From a checkpoint of a small mixture-of-experts model trained on Wikipedia.
Size: 14 layers, vocabulary 21904.
Experts: 16 experts in each of 14 layers, 96 SwiGLU neurons an expert, a softmax router, a shared expert of 128 neurons.
Training: a variant of Adam for the experts, 338M tokens, 5158 steps.
Below are experts of layer 4 (counted from 0) of a mixture-of-experts language model. Rows are named router (the router's row for the expert), down (a neuron's output weights, with its number) and show model dimensions 192-255. Each number is 200 + 30 x the weight over its row's rms, rounded and kept within 0 to 999.
Before each expert's rows: a language model's description of what the expert responds to. This comes from a sample of Wikipedia text that the model never trained on.

# expert 10
Description: Single capital letters and digits beginning words, acronyms and years, often after a line break: MALD-EF, SPD, JD, 1918.
router,247,167,231,172,179,203,277,145,227,183,159,188,166,149,184,198,225,202,234,169,200,210,228,164,203,179,190,246,187,218,225,159,184,163,175,200,215,199,217,236,219,176,149,183,174,221,215,220,244,213,179,178,183,146,245,213,166,245,206,200,222,163,157,225
down0,184,221,177,217,205,217,169,196,232,210,205,184,206,196,170,260,206,229,186,178,192,150,180,143,205,172,163,180,286,181,195,226,179,178,232,199,232,151,184,156,132,196,196,259,225,200,223,190,261,164,191,224,191,183,254,207,263,178,209,169,217,193,200,216
down1,198,194,183,164,223,186,191,242,191,205,213,169,197,218,200,206,222,215,185,157,199,174,228,215,226,199,216,191,194,181,154,253,167,228,173,244,180,171,174,157,156,209,182,183,145,208,161,163,195,221,243,166,148,206,192,199,219,215,172,189,188,170,202,199
down2,226,197,180,201,178,199,201,170,158,193,234,262,202,202,223,218,130,233,227,261,159,191,190,252,208,244,228,220,220,204,223,196,190,246,198,221,193,158,200,216,194,207,217,182,158,186,220,161,142,194,211,222,163,167,190,240,146,217,201,252,212,167,178,185
down3,220,228,215,213,212,204,191,181,197,234,254,172,199,246,130,158,153,164,188,239,187,191,177,150,164,205,250,191,202,200,205,156,198,238,166,178,203,251,171,174,240,197,192,198,181,164,219,216,152,186,208,237,166,208,197,204,189,215,194,231,192,231,218,268
down4,138,179,211,187,157,150,195,243,142,258,210,169,182,209,105,169,236,123,227,144,213,208,184,205,197,189,183,252,213,154,215,209,201,147,262,207,229,185,249,210,191,204,207,210,178,237,187,195,230,171,236,163,211,278,220,143,212,230,208,251,154,223,172,224
down5,250,173,224,229,240,193,219,153,230,200,175,176,214,232,227,218,176,191,229,198,199,153,202,151,188,216,207,226,185,257,154,207,204,240,190,168,250,181,195,219,189,219,171,195,202,207,168,218,136,201,197,233,176,198,222,212,187,167,233,192,206,196,251,221
down6,209,136,228,197,225,198,186,208,273,172,197,186,227,199,194,217,182,211,156,205,201,215,152,235,205,136,179,175,172,232,177,186,177,197,226,219,182,213,222,154,173,205,218,152,191,243,205,213,153,227,197,207,210,181,194,210,174,175,209,157,203,158,215,201
down7,233,195,204,217,195,154,174,159,222,218,167,177,185,185,155,198,197,216,187,172,186,172,224,204,234,196,183,216,227,181,199,216,161,197,157,141,182,198,200,159,173,198,221,222,200,233,220,257,218,168,191,203,134,182,156,198,200,218,223,264,204,204,161,235
down8,224,204,159,154,186,245,262,217,187,265,145,245,186,175,194,130,180,202,218,159,218,191,202,208,200,294,153,278,187,154,215,189,217,162,195,190,197,222,211,208,180,189,235,217,238,222,138,199,235,150,216,246,225,182,191,205,180,215,199,193,146,152,188,192
down9,251,174,217,240,188,240,164,176,198,190,242,191,186,245,176,224,232,216,200,186,154,157,173,178,185,238,265,231,245,200,166,203,168,205,181,199,222,221,216,227,220,194,206,200,211,188,182,228,187,184,160,185,209,167,213,174,201,181,209,143,259,192,265,149
down10,256,174,238,200,187,210,207,222,198,176,172,215,190,220,202,252,208,173,175,224,251,229,221,148,233,216,164,140,137,231,214,204,209,223,190,205,179,170,216,175,143,213,184,228,207,177,235,226,205,182,224,191,180,203,192,209,181,199,188,255,200,193,170,214
down11,187,217,202,224,200,193,196,143,234,257,185,173,184,164,168,220,190,152,178,200,213,178,197,211,238,184,208,214,179,194,204,175,192,175,184,123,216,164,190,159,242,191,199,246,197,168,168,180,213,194,199,277,63,224,241,223,156,204,204,221,118,159,199,207
down12,215,194,228,184,237,220,165,184,193,161,257,205,204,229,201,227,224,208,213,209,256,205,182,147,200,200,208,181,179,227,193,174,185,273,182,200,182,161,250,198,176,195,180,215,196,147,233,248,183,171,213,244,224,276,243,229,195,154,235,230,198,213,188,144
down13,220,227,187,206,156,203,247,218,272,205,200,188,173,199,241,229,211,170,234,178,253,257,168,192,206,176,166,211,181,217,175,204,223,213,154,243,133,154,291,277,171,208,184,221,226,195,272,248,155,205,211,235,207,212,203,217,247,217,165,224,236,193,217,179
down14,225,152,218,174,191,177,203,244,150,189,195,207,198,216,194,221,214,159,196,173,197,213,222,218,202,177,199,204,203,175,202,166,226,210,164,138,130,152,205,172,204,247,168,277,174,203,200,193,145,208,129,215,192,204,135,170,223,214,174,202,203,219,228,233
down15,234,176,241,195,161,200,195,143,223,193,174,249,135,217,189,183,232,229,245,193,213,195,185,183,181,179,212,220,249,159,203,197,207,190,193,197,248,171,218,228,228,241,176,234,231,160,218,231,198,171,258,188,245,139,156,204,198,135,192,227,150,222,215,192
down16,181,167,228,238,181,160,216,173,206,199,201,173,199,181,208,174,196,230,215,209,255,256,163,179,151,154,192,214,191,199,235,194,205,203,224,236,174,190,257,207,244,231,192,192,140,233,131,130,166,238,197,208,298,202,201,224,194,172,214,169,185,169,193,187
down17,238,196,198,174,176,215,184,147,200,194,204,171,141,183,188,230,227,227,206,205,174,188,214,174,134,157,203,243,173,188,215,261,201,175,297,134,202,191,227,199,149,249,208,166,149,215,204,139,214,185,267,209,179,194,214,175,238,240,222,208,233,193,199,206
down18,255,219,199,170,240,217,170,175,178,123,250,189,188,223,210,227,209,208,169,208,147,191,180,219,211,226,184,196,220,190,149,193,226,227,189,140,200,170,175,194,191,185,199,185,210,188,251,216,219,171,246,187,132,201,224,206,173,212,186,223,223,214,185,229
down19,219,184,184,203,182,224,178,109,173,260,142,177,240,215,246,211,162,185,176,218,219,192,217,237,204,210,239,254,150,159,192,201,160,155,197,224,207,183,198,210,173,136,187,205,159,192,178,246,215,191,189,179,177,235,196,154,144,226,204,204,216,265,161,206
down20,195,188,183,224,179,164,197,254,230,241,196,205,241,206,173,132,145,202,214,201,213,198,240,202,209,212,187,167,234,238,180,240,227,213,195,229,192,165,196,205,177,229,199,183,169,242,179,167,171,118,180,215,214,247,183,165,256,196,246,216,176,133,218,199
down21,241,193,194,182,191,182,171,180,202,196,195,181,211,156,212,189,203,199,221,198,146,234,170,135,180,199,176,197,226,203,239,249,156,174,208,228,266,141,205,191,207,190,217,161,263,204,119,213,273,220,197,184,217,197,236,162,222,157,246,145,182,210,244,210
down22,167,188,204,191,200,210,211,188,226,279,194,224,184,222,166,218,203,239,204,225,221,185,209,199,242,210,161,218,207,187,148,243,209,159,202,183,107,201,206,183,151,232,173,217,157,199,192,182,208,171,160,205,244,91,193,181,194,199,228,208,195,178,249,177
down23,168,202,200,238,165,252,167,172,228,218,137,176,206,179,174,188,169,217,166,211,233,171,157,237,194,191,214,193,227,168,182,217,227,170,225,188,162,267,198,179,251,255,196,173,195,194,235,168,222,210,167,165,277,178,212,207,176,205,186,160,186,222,200,231
down24,173,260,226,191,178,144,201,169,189,182,190,174,170,219,174,189,239,204,253,196,177,198,178,211,186,204,201,225,200,169,238,211,230,193,254,156,234,227,252,214,239,172,212,208,184,164,182,158,240,168,205,183,266,293,194,154,207,242,190,236,155,227,240,227
down25,174,166,155,245,228,161,165,167,188,191,179,145,205,178,200,227,127,188,193,230,166,265,233,163,209,230,190,200,176,255,186,205,216,200,228,250,221,186,203,233,182,203,178,187,210,183,183,217,198,178,242,143,135,169,236,170,184,216,229,166,236,215,210,193
down26,202,223,214,215,165,224,185,224,244,226,212,160,249,175,205,235,206,187,270,234,174,207,172,237,259,237,193,154,197,233,175,199,149,167,204,177,208,184,171,200,148,178,201,213,192,185,244,212,161,207,193,196,156,182,172,249,228,184,210,228,162,166,159,162
down27,188,228,237,185,219,210,205,198,194,237,254,167,213,232,138,146,207,225,229,201,194,198,188,225,201,189,165,223,239,237,200,260,210,175,126,163,208,238,204,198,187,214,186,211,179,146,156,212,196,216,220,206,139,208,202,259,206,190,162,205,253,183,217,190
down28,182,200,221,196,158,186,209,207,190,252,206,232,221,212,235,214,147,175,222,222,212,171,191,159,221,208,196,188,174,219,216,147,257,228,170,235,180,199,210,194,184,187,222,192,198,148,218,239,251,159,167,175,259,256,248,168,211,199,215,211,208,199,139,192
down29,209,219,232,206,166,179,180,171,203,155,203,221,193,224,203,164,214,232,210,219,232,291,183,161,128,210,221,189,205,216,208,211,225,191,186,203,182,206,221,192,184,165,191,177,167,188,126,197,185,230,212,168,310,179,174,230,191,189,234,179,196,207,224,225
down30,210,174,162,233,169,177,182,208,198,232,189,224,231,163,188,205,208,197,217,246,263,245,232,202,247,236,197,173,246,187,179,196,184,198,206,169,172,201,257,243,239,201,211,267,201,207,191,245,230,204,162,216,146,206,200,238,206,147,97,193,211,237,203,196
down31,149,205,198,184,195,232,230,230,215,192,247,247,188,177,255,200,226,252,189,148,108,203,154,200,217,217,217,188,212,214,195,181,220,192,154,268,221,222,167,209,199,178,263,198,247,178,209,282,272,170,243,156,179,141,205,166,199,137,195,152,209,208,184,243
down32,202,220,210,214,246,199,164,190,213,185,152,242,167,144,205,210,151,231,237,243,217,181,225,250,228,202,185,181,217,185,184,158,231,217,202,206,208,194,185,233,188,160,221,170,134,194,183,178,191,200,257,206,195,206,198,204,156,189,195,219,134,207,168,217
down33,259,195,167,204,178,226,158,211,191,153,207,204,190,175,206,206,160,236,194,195,206,214,208,207,198,212,251,243,194,235,190,206,136,216,193,260,217,227,153,183,139,133,218,201,182,172,214,156,184,228,175,232,282,201,184,212,205,206,247,193,219,190,207,193
down34,163,271,179,195,194,206,229,179,183,199,234,217,169,159,184,217,215,220,214,205,204,143,180,165,192,194,216,188,145,167,215,232,244,166,136,152,180,179,230,222,184,215,237,211,191,179,247,195,227,172,229,200,174,219,156,208,214,187,190,210,206,209,212,202

# expert 14
Description: Prepositions with the, like from the, at the, during the, plus terms and events in election and government text.
router,227,185,247,175,176,240,207,202,225,204,161,192,193,150,196,231,224,178,214,212,170,193,232,205,224,146,213,190,177,290,251,134,201,175,163,192,163,182,200,221,185,219,195,192,187,206,202,185,210,201,181,158,163,166,217,228,196,228,173,160,197,160,168,194
down0,228,211,220,179,216,184,228,173,253,177,174,146,232,215,181,210,216,220,215,187,224,236,169,193,179,202,199,124,194,156,237,176,199,227,178,170,229,201,234,228,180,199,184,221,190,226,163,282,214,199,224,214,227,222,195,171,222,152,164,207,184,255,251,193
down1,214,237,211,280,140,196,150,194,233,258,206,241,210,261,238,193,184,227,185,191,173,215,209,225,163,240,175,190,212,227,172,218,194,210,177,172,206,170,155,180,180,162,247,253,263,240,208,195,238,173,221,193,195,190,194,204,201,124,146,211,253,232,154,235
down2,193,234,172,197,184,171,176,194,192,242,236,196,219,237,183,149,207,214,172,189,176,212,153,222,177,206,169,197,179,135,178,243,205,241,254,190,192,176,204,187,176,190,237,199,207,215,245,217,218,230,247,266,244,231,211,245,195,125,205,188,172,192,216,215
down3,172,255,146,216,214,198,196,182,229,212,132,187,169,193,224,236,174,209,155,241,221,185,233,162,228,201,176,261,211,222,232,202,262,182,184,207,209,190,206,157,191,184,186,211,191,137,248,166,210,208,196,174,164,193,217,156,196,185,190,181,158,200,113,206
down4,257,228,167,162,216,210,164,204,198,199,130,178,186,182,224,197,263,163,181,223,213,209,177,174,184,207,178,182,154,172,193,213,179,231,186,194,186,173,242,183,247,118,164,184,204,167,221,238,222,192,236,215,162,181,159,187,221,210,205,220,163,188,221,169
down5,210,223,169,246,196,143,176,193,197,211,210,134,234,239,158,202,192,247,179,162,226,190,171,190,165,208,241,225,194,206,216,198,221,148,140,184,203,197,156,175,188,171,249,200,141,198,192,148,200,187,282,192,153,209,190,291,213,200,226,122,179,244,188,199
down6,235,193,191,154,203,153,194,201,214,222,211,175,191,195,218,218,189,230,217,197,184,251,182,188,155,195,148,221,188,227,227,143,266,153,187,228,195,207,188,253,191,187,151,194,183,198,194,194,218,239,189,255,219,164,267,194,190,240,217,191,198,184,111,215
down7,183,225,230,204,240,212,226,137,230,189,174,170,167,226,199,198,193,194,216,208,203,174,164,210,238,188,215,178,218,214,212,185,279,183,219,170,204,213,167,180,192,205,196,205,220,249,198,167,164,157,230,223,229,169,172,150,184,167,215,233,158,206,189,234
down8,176,157,184,161,195,201,205,217,181,141,208,197,198,204,174,152,183,186,157,174,231,164,170,214,167,185,201,199,178,152,203,213,182,191,137,186,198,199,214,180,203,193,128,207,186,223,156,229,230,221,166,200,303,156,247,169,201,148,170,218,184,201,196,176
down9,215,227,222,223,201,198,246,202,231,146,209,185,199,102,244,225,236,184,191,180,196,207,217,243,158,172,193,230,213,213,212,180,189,202,249,210,196,200,220,147,157,245,223,166,218,218,163,202,200,184,222,163,230,220,175,207,209,202,202,151,173,216,203,213
down10,186,245,200,206,218,237,255,147,200,172,142,252,170,245,187,176,249,250,257,188,234,204,205,245,207,190,228,211,213,219,166,184,228,122,146,250,198,176,201,183,223,163,185,268,209,229,192,181,243,209,158,154,141,144,171,220,224,197,195,124,243,234,214,238
down11,170,187,196,170,158,136,223,184,169,198,183,221,166,234,196,229,244,146,245,201,210,238,169,219,226,208,190,167,193,248,247,218,220,176,214,195,211,203,227,194,234,205,161,209,155,128,206,208,234,173,240,210,160,279,206,219,172,152,170,199,180,170,215,208
down12,160,186,170,168,245,221,247,186,181,206,208,229,237,160,212,203,236,170,203,198,202,211,167,182,163,165,218,239,230,195,230,177,279,173,238,207,212,161,171,207,212,183,193,153,184,199,157,219,256,220,165,154,158,205,184,134,175,239,214,198,203,206,202,204
down13,290,162,196,161,247,226,173,219,216,203,207,226,187,206,247,209,166,172,185,177,248,200,165,181,156,201,154,169,171,195,226,167,206,182,209,179,204,200,206,219,255,189,167,261,232,180,181,239,218,255,196,264,186,198,161,183,232,175,193,214,193,202,189,228
down14,232,199,175,225,196,143,183,199,250,201,184,276,212,195,186,230,199,202,232,171,209,237,184,163,181,233,199,160,200,226,204,204,221,179,174,203,192,226,220,230,204,174,242,209,198,159,192,178,212,223,189,190,283,191,198,151,240,157,211,162,221,268,162,209
down15,197,193,181,263,180,149,196,197,162,169,202,225,241,203,180,175,189,161,215,220,167,268,229,200,179,179,196,150,223,208,182,237,202,217,184,184,220,170,174,198,160,204,128,227,238,172,190,228,140,187,217,211,203,258,199,204,203,167,252,238,204,211,214,202
down16,178,210,198,237,196,186,164,239,151,145,199,228,168,142,193,164,210,201,215,263,196,214,221,221,202,241,219,226,209,205,249,240,170,186,164,204,185,243,180,183,219,186,182,228,218,178,181,198,176,190,213,195,233,222,228,183,231,208,231,151,160,237,212,230
down17,184,148,221,194,212,181,211,178,216,206,179,183,215,235,252,213,210,169,185,173,220,251,225,256,151,205,187,180,220,174,181,210,144,228,252,205,193,150,222,213,194,221,157,174,196,205,177,194,179,209,206,213,188,193,247,200,145,178,167,229,218,204,223,212
down18,174,184,243,162,229,224,199,221,179,196,218,246,154,218,242,191,206,261,220,227,175,150,213,229,248,272,236,131,226,207,206,195,196,140,190,215,202,181,200,230,177,219,196,197,214,217,199,222,185,218,172,200,154,182,215,192,224,171,183,160,196,185,158,220
down19,187,194,170,193,183,161,216,211,184,240,153,172,150,161,237,250,243,161,227,203,218,201,175,183,212,192,200,211,267,190,196,210,204,189,196,174,199,194,158,248,137,240,196,185,212,256,173,241,278,194,216,179,199,222,198,179,206,186,188,200,175,189,245,235
down20,226,175,189,205,130,195,220,208,220,223,223,184,183,239,213,216,181,144,212,214,184,179,168,230,174,213,230,207,154,161,169,245,235,187,229,252,200,202,215,204,201,247,209,228,197,166,241,189,181,170,205,219,295,220,177,217,182,211,172,218,197,150,228,227
down21,234,208,151,206,204,243,206,220,174,186,202,189,188,204,160,231,181,214,168,191,172,168,207,199,209,209,205,139,160,188,234,217,179,222,174,223,196,228,139,163,166,207,162,203,229,226,186,152,169,217,206,153,257,217,191,176,231,194,247,179,208,153,236,189
down22,169,146,163,171,216,129,177,243,210,213,167,207,204,165,218,157,237,242,170,180,182,178,201,234,163,189,222,202,190,158,216,261,173,179,182,152,171,200,180,215,213,243,204,144,193,212,256,177,147,241,181,206,237,297,181,205,169,169,255,166,225,145,250,241
down23,199,155,219,156,156,203,248,217,182,222,224,208,222,262,189,162,206,196,252,181,260,146,195,195,148,171,179,248,201,153,170,159,238,184,212,209,203,212,214,186,219,215,221,206,158,258,212,239,235,238,174,207,267,155,192,177,188,223,228,203,240,242,201,206
down24,166,238,234,197,189,199,257,218,226,197,162,200,174,186,102,190,171,214,213,200,214,183,212,250,178,201,174,153,183,201,184,190,178,200,221,211,245,191,188,226,182,212,201,182,178,189,230,239,215,175,204,198,98,204,149,213,257,179,156,172,140,150,210,225
down25,211,157,215,178,240,249,175,190,247,196,192,206,213,198,128,200,126,184,231,165,233,178,159,212,250,271,160,172,163,227,206,182,199,232,169,203,242,255,185,225,199,243,203,174,209,242,171,237,131,204,182,235,201,194,195,204,187,133,206,213,237,177,149,180
down26,247,207,183,184,209,247,208,192,186,214,185,147,185,212,231,222,193,205,187,175,253,236,225,211,175,219,195,235,175,199,184,286,204,127,192,115,188,194,168,241,189,155,189,208,224,236,225,213,193,166,205,238,245,225,240,164,196,199,202,205,167,195,200,232
down27,211,217,142,160,203,196,223,190,149,216,178,214,149,216,217,212,257,166,198,220,164,141,229,186,216,236,190,151,199,192,213,230,236,207,218,205,215,220,165,200,187,176,207,233,243,223,172,220,200,261,186,132,199,228,191,213,205,179,210,254,138,199,234,222
down28,151,197,226,192,238,216,198,181,213,227,179,197,158,203,177,209,217,186,163,247,182,199,239,233,222,180,243,198,149,210,158,156,184,226,187,216,170,227,210,187,246,240,217,210,177,229,209,197,142,168,190,181,112,212,188,212,171,211,205,207,170,203,208,234
down29,221,187,216,197,159,274,163,209,258,166,171,208,271,185,175,214,190,167,217,249,211,192,199,171,240,198,242,225,172,154,207,252,182,185,227,161,199,176,256,176,217,210,191,213,144,228,174,166,181,171,232,181,220,159,198,204,171,224,294,205,191,232,215,156
down30,225,169,195,253,150,257,173,200,200,173,256,206,165,174,207,210,188,228,219,184,171,156,216,182,237,164,232,214,239,257,202,125,189,202,164,188,192,229,178,171,201,224,195,173,179,197,133,152,259,253,153,148,171,149,201,194,181,224,217,230,196,187,210,187
down31,214,240,270,214,203,215,180,240,200,179,164,153,163,162,186,273,171,185,216,190,198,278,177,209,178,196,235,225,192,177,231,165,217,188,200,203,200,191,254,239,193,200,166,212,212,189,261,212,187,147,227,194,185,171,210,210,213,201,164,177,193,171,209,173
down32,190,221,207,180,197,253,246,165,175,168,219,199,170,191,213,174,212,193,237,209,224,185,219,220,188,219,187,208,212,213,209,255,241,171,251,180,211,235,190,237,141,234,272,246,200,165,215,215,236,188,157,173,284,264,154,165,211,224,181,219,149,221,228,203
down33,208,234,246,142,187,224,146,189,166,220,172,201,183,219,226,199,192,219,186,189,210,203,184,235,269,188,200,185,182,162,181,171,220,223,213,275,195,179,219,215,191,181,244,182,185,203,246,151,200,206,217,192,171,199,204,246,204,209,131,227,198,164,232,127
down34,178,239,147,145,199,191,211,216,202,234,190,233,193,170,153,198,202,162,242,209,259,219,189,217,170,168,223,182,270,206,209,243,165,189,221,187,155,215,216,190,213,224,248,234,215,222,191,243,234,195,226,186,237,174,134,224,184,193,188,160,169,201,213,253

# expert 0
Description: Number words, ordinal suffixes and articles, often in music pages: one, two, first, 23rd, 31st, very first.
router,208,179,223,162,174,239,210,202,217,167,185,221,189,181,186,227,211,176,228,180,165,177,193,178,195,154,220,241,163,239,193,175,175,187,144,147,204,215,260,179,237,204,173,193,193,209,219,192,246,202,182,211,156,145,237,199,154,188,190,214,237,161,172,225
down0,199,188,173,173,233,177,161,257,250,257,251,199,227,260,138,198,227,246,193,180,217,209,214,179,248,194,231,131,166,202,205,203,191,185,195,202,204,187,184,182,198,235,235,197,201,149,195,187,239,225,230,259,139,146,228,197,194,185,227,225,221,210,200,225
down1,165,199,220,219,232,236,151,235,256,132,197,183,252,198,168,272,188,158,172,223,225,207,192,179,175,238,153,173,194,246,195,196,175,199,191,190,221,164,176,178,180,229,242,206,178,277,186,204,204,219,159,210,210,186,216,203,184,186,152,244,227,246,131,175
down2,178,202,184,220,202,205,215,206,191,225,205,214,194,210,225,218,176,187,199,208,136,157,198,193,252,192,201,117,187,234,197,226,237,257,210,217,154,206,214,241,192,224,191,230,219,191,208,190,227,172,193,178,270,194,235,166,199,213,227,230,234,163,204,193
down3,184,220,219,182,226,160,168,220,249,178,172,179,143,175,199,215,155,230,246,189,221,219,233,236,195,258,170,154,216,197,218,176,172,212,194,182,178,214,230,230,177,251,189,235,151,246,180,214,190,199,178,214,185,187,145,243,174,162,209,248,176,219,216,193
down4,225,192,210,137,229,195,200,171,245,187,180,223,247,209,216,204,166,221,183,189,198,251,192,174,213,206,197,248,198,193,205,195,224,182,205,186,212,191,173,244,165,249,197,219,164,175,169,180,188,220,176,176,134,213,191,158,185,246,219,161,254,177,218,259
down5,163,193,236,169,197,186,149,201,219,157,191,250,156,203,235,225,215,202,232,208,177,150,243,239,215,170,201,240,177,177,191,199,243,184,143,198,183,218,187,219,148,171,171,202,134,177,231,245,186,196,267,208,147,250,183,228,158,179,241,160,199,131,182,157
down6,146,225,210,250,229,177,209,183,168,192,145,222,207,224,208,196,266,220,208,218,223,212,205,212,195,175,211,218,222,244,205,176,250,130,239,173,164,204,201,194,197,168,189,146,173,206,179,177,220,177,187,160,206,180,241,197,216,233,288,196,209,225,219,201
down7,175,178,190,242,152,214,238,173,182,244,218,133,226,196,175,205,174,138,244,211,233,224,211,189,228,151,163,204,175,230,172,191,208,201,211,223,169,194,199,247,182,189,141,203,265,220,260,200,176,187,158,235,218,247,136,195,223,250,194,202,227,175,194,183
down8,182,196,218,169,226,209,194,188,164,233,260,243,192,227,217,193,227,177,219,202,201,191,169,195,194,212,259,158,191,199,176,229,193,161,166,184,201,200,209,243,247,202,151,213,147,190,160,174,146,200,281,258,239,127,217,176,203,220,194,257,191,181,142,196
down9,183,225,206,201,212,152,187,208,152,197,244,192,166,250,251,195,232,233,152,229,118,185,208,201,260,173,188,193,231,206,197,218,199,154,211,209,163,196,196,218,166,152,146,274,210,176,172,208,187,208,197,189,222,200,186,201,226,129,173,248,192,217,146,195
down10,211,209,181,196,183,266,246,265,156,161,238,181,256,185,159,197,185,216,244,193,187,217,189,176,207,182,227,219,170,212,202,207,193,199,207,238,243,215,222,172,201,196,203,198,177,243,238,225,232,141,207,187,209,189,196,231,207,206,170,216,230,223,201,170
down11,217,177,214,216,212,174,195,191,229,167,178,184,200,246,220,155,194,192,202,214,170,224,213,171,220,183,207,195,221,207,168,227,228,262,210,230,223,225,202,227,272,199,229,160,227,194,247,194,141,206,203,186,254,219,172,195,206,228,203,193,230,203,207,205
down12,193,142,149,178,173,196,231,182,243,250,261,232,195,231,176,233,209,181,173,217,235,198,170,211,206,130,203,219,198,151,200,219,185,160,152,185,227,229,235,217,216,216,157,212,213,209,184,226,136,211,189,209,199,172,196,222,241,175,233,252,176,162,229,152
down13,210,198,216,165,260,155,212,197,192,222,187,160,221,189,255,216,192,231,190,190,218,201,230,218,226,210,236,228,220,222,173,214,197,256,205,216,202,172,178,153,224,177,224,192,189,190,137,229,223,195,195,180,208,176,239,152,225,190,200,218,177,159,274,226
down14,163,218,223,203,202,191,257,234,201,165,183,151,195,166,211,173,202,213,230,201,219,233,250,182,221,208,207,181,167,149,177,160,257,228,214,256,220,191,167,241,240,217,171,152,202,204,257,178,199,200,206,259,209,200,209,186,190,196,161,232,205,220,224,236
down15,176,206,229,191,262,162,204,212,148,194,210,256,181,172,219,182,187,218,214,167,166,210,148,203,208,173,219,269,176,203,161,242,167,140,200,227,189,201,197,131,230,231,215,189,158,247,148,184,237,224,239,199,190,179,235,176,178,225,253,250,181,204,192,242
down16,193,194,189,143,212,238,217,210,229,258,178,197,214,207,202,194,196,225,224,163,234,236,213,197,193,274,171,252,256,211,194,194,164,170,238,208,179,193,194,214,208,185,197,155,161,186,193,167,174,171,173,163,138,189,214,214,193,158,174,250,169,231,237,210
down17,203,265,207,204,182,177,170,167,191,212,192,218,202,222,213,179,205,211,178,237,161,191,161,181,223,191,282,169,233,159,216,233,248,149,216,238,266,229,215,195,169,218,213,206,180,228,219,222,218,199,213,240,164,223,198,185,168,180,204,182,142,203,255,261
down18,220,183,186,214,181,204,183,153,217,156,247,129,196,231,190,230,167,257,178,207,175,154,189,191,249,207,177,250,198,230,188,184,191,180,170,187,235,205,165,215,212,171,228,221,191,198,186,187,180,267,238,176,165,246,175,255,185,203,203,219,204,212,216,204
down19,160,268,169,213,209,158,239,236,183,205,201,220,205,193,214,230,225,267,191,194,241,208,155,180,214,194,202,200,259,182,186,259,239,261,229,172,134,153,222,226,204,133,153,249,206,203,192,232,240,190,200,193,254,206,177,187,149,165,218,225,179,185,217,214
down20,194,241,233,198,225,145,202,254,178,172,179,221,171,240,214,178,193,209,214,220,180,221,178,221,249,199,187,212,191,237,237,175,167,206,185,236,239,231,221,209,237,201,217,173,181,205,147,194,170,203,218,213,256,195,231,192,182,187,250,214,223,214,206,190
down21,188,237,192,189,196,194,156,195,160,211,202,204,228,211,195,201,248,198,138,237,220,143,212,206,186,195,206,198,166,184,208,198,211,207,232,213,205,213,200,191,194,223,206,154,194,245,183,226,156,255,183,173,189,208,205,234,200,125,167,211,177,154,179,206
down22,162,174,247,127,226,259,188,187,217,247,185,234,210,273,179,277,236,227,126,184,191,204,182,175,127,215,208,186,206,212,200,234,185,136,214,185,219,171,211,164,252,137,171,198,192,237,267,243,233,209,178,229,181,191,209,239,222,220,211,193,221,203,228,141
down23,193,175,207,250,179,173,240,242,197,300,219,238,170,191,205,200,146,177,192,199,151,254,231,196,215,180,193,249,192,224,210,161,203,245,251,229,204,175,209,252,200,140,195,240,202,162,210,160,150,133,213,193,185,181,203,176,176,211,173,245,185,194,204,184
down24,183,198,179,242,193,207,201,249,178,213,228,195,230,169,214,214,198,174,238,236,200,178,159,191,257,237,196,197,244,211,178,215,167,197,216,176,213,186,182,172,249,204,245,250,202,259,194,198,157,245,164,238,165,266,167,266,220,203,178,224,158,201,177,171
down25,215,214,168,221,161,222,186,236,227,274,246,201,219,195,196,183,219,247,193,208,211,219,203,245,214,207,198,201,154,207,244,240,184,178,223,248,177,194,129,147,183,225,222,173,206,203,127,209,233,210,194,210,205,142,204,271,202,217,186,208,200,240,181,183
down26,179,193,223,189,201,218,189,162,211,257,174,229,210,176,210,210,241,238,205,197,207,154,158,215,229,199,211,192,239,221,168,191,162,200,201,192,143,178,211,209,242,176,174,234,190,141,255,221,145,232,211,257,158,193,213,215,181,117,229,174,180,236,193,214
down27,173,164,203,152,162,233,217,205,204,233,202,182,227,263,232,175,154,183,204,224,161,159,236,210,206,216,204,215,202,174,218,213,248,209,212,167,221,211,217,226,220,235,204,178,209,161,265,185,204,175,195,213,191,208,189,216,170,201,232,215,221,226,193,204
down28,159,252,210,241,165,206,186,260,206,220,181,189,258,199,137,203,175,177,244,149,186,198,266,194,211,246,159,172,169,190,227,217,194,187,223,141,220,217,204,211,167,177,189,200,215,227,232,224,196,210,226,206,229,250,155,248,181,166,184,212,194,222,180,201
down29,207,183,212,211,182,224,177,167,233,211,182,204,224,242,257,158,200,209,176,186,167,183,217,191,230,181,216,182,184,278,184,177,157,246,196,193,216,282,141,206,202,190,173,220,210,180,216,215,159,223,243,181,226,156,184,171,179,191,191,196,264,166,257,167
down30,226,242,206,181,174,196,182,264,223,157,210,227,233,206,250,181,185,204,225,227,205,189,200,202,200,178,182,197,217,178,200,190,200,220,141,146,228,241,203,196,142,176,226,191,193,264,168,211,226,165,266,187,209,199,214,132,195,211,179,178,211,230,208,204
down31,190,170,246,204,190,197,211,206,190,263,186,173,203,190,260,206,175,167,256,277,128,172,221,165,210,187,178,222,210,189,205,145,155,177,189,184,219,186,164,172,224,197,222,220,202,198,191,127,174,184,169,178,265,205,194,202,214,261,178,188,187,183,172,207
down32,158,208,206,155,188,196,185,167,174,168,253,197,228,270,209,229,255,231,157,207,194,185,184,239,166,207,238,218,210,186,224,231,181,177,211,183,223,176,177,198,251,193,142,212,215,207,197,230,250,219,226,229,122,203,223,240,249,240,199,171,274,207,193,155
down33,198,152,252,254,206,145,112,172,207,232,227,256,188,193,223,220,211,199,151,164,198,229,215,236,208,184,220,218,192,164,213,237,201,184,227,244,186,184,192,199,213,194,218,251,222,148,226,185,195,241,202,209,145,242,190,263,205,159,292,245,187,206,168,191
down34,238,215,215,157,175,212,230,257,175,159,241,168,219,215,227,210,205,172,215,204,164,222,208,198,176,178,174,207,203,232,190,155,199,244,192,214,206,246,237,208,183,201,221,144,192,223,180,177,216,191,198,130,247,187,260,150,191,220,167,167,194,202,227,197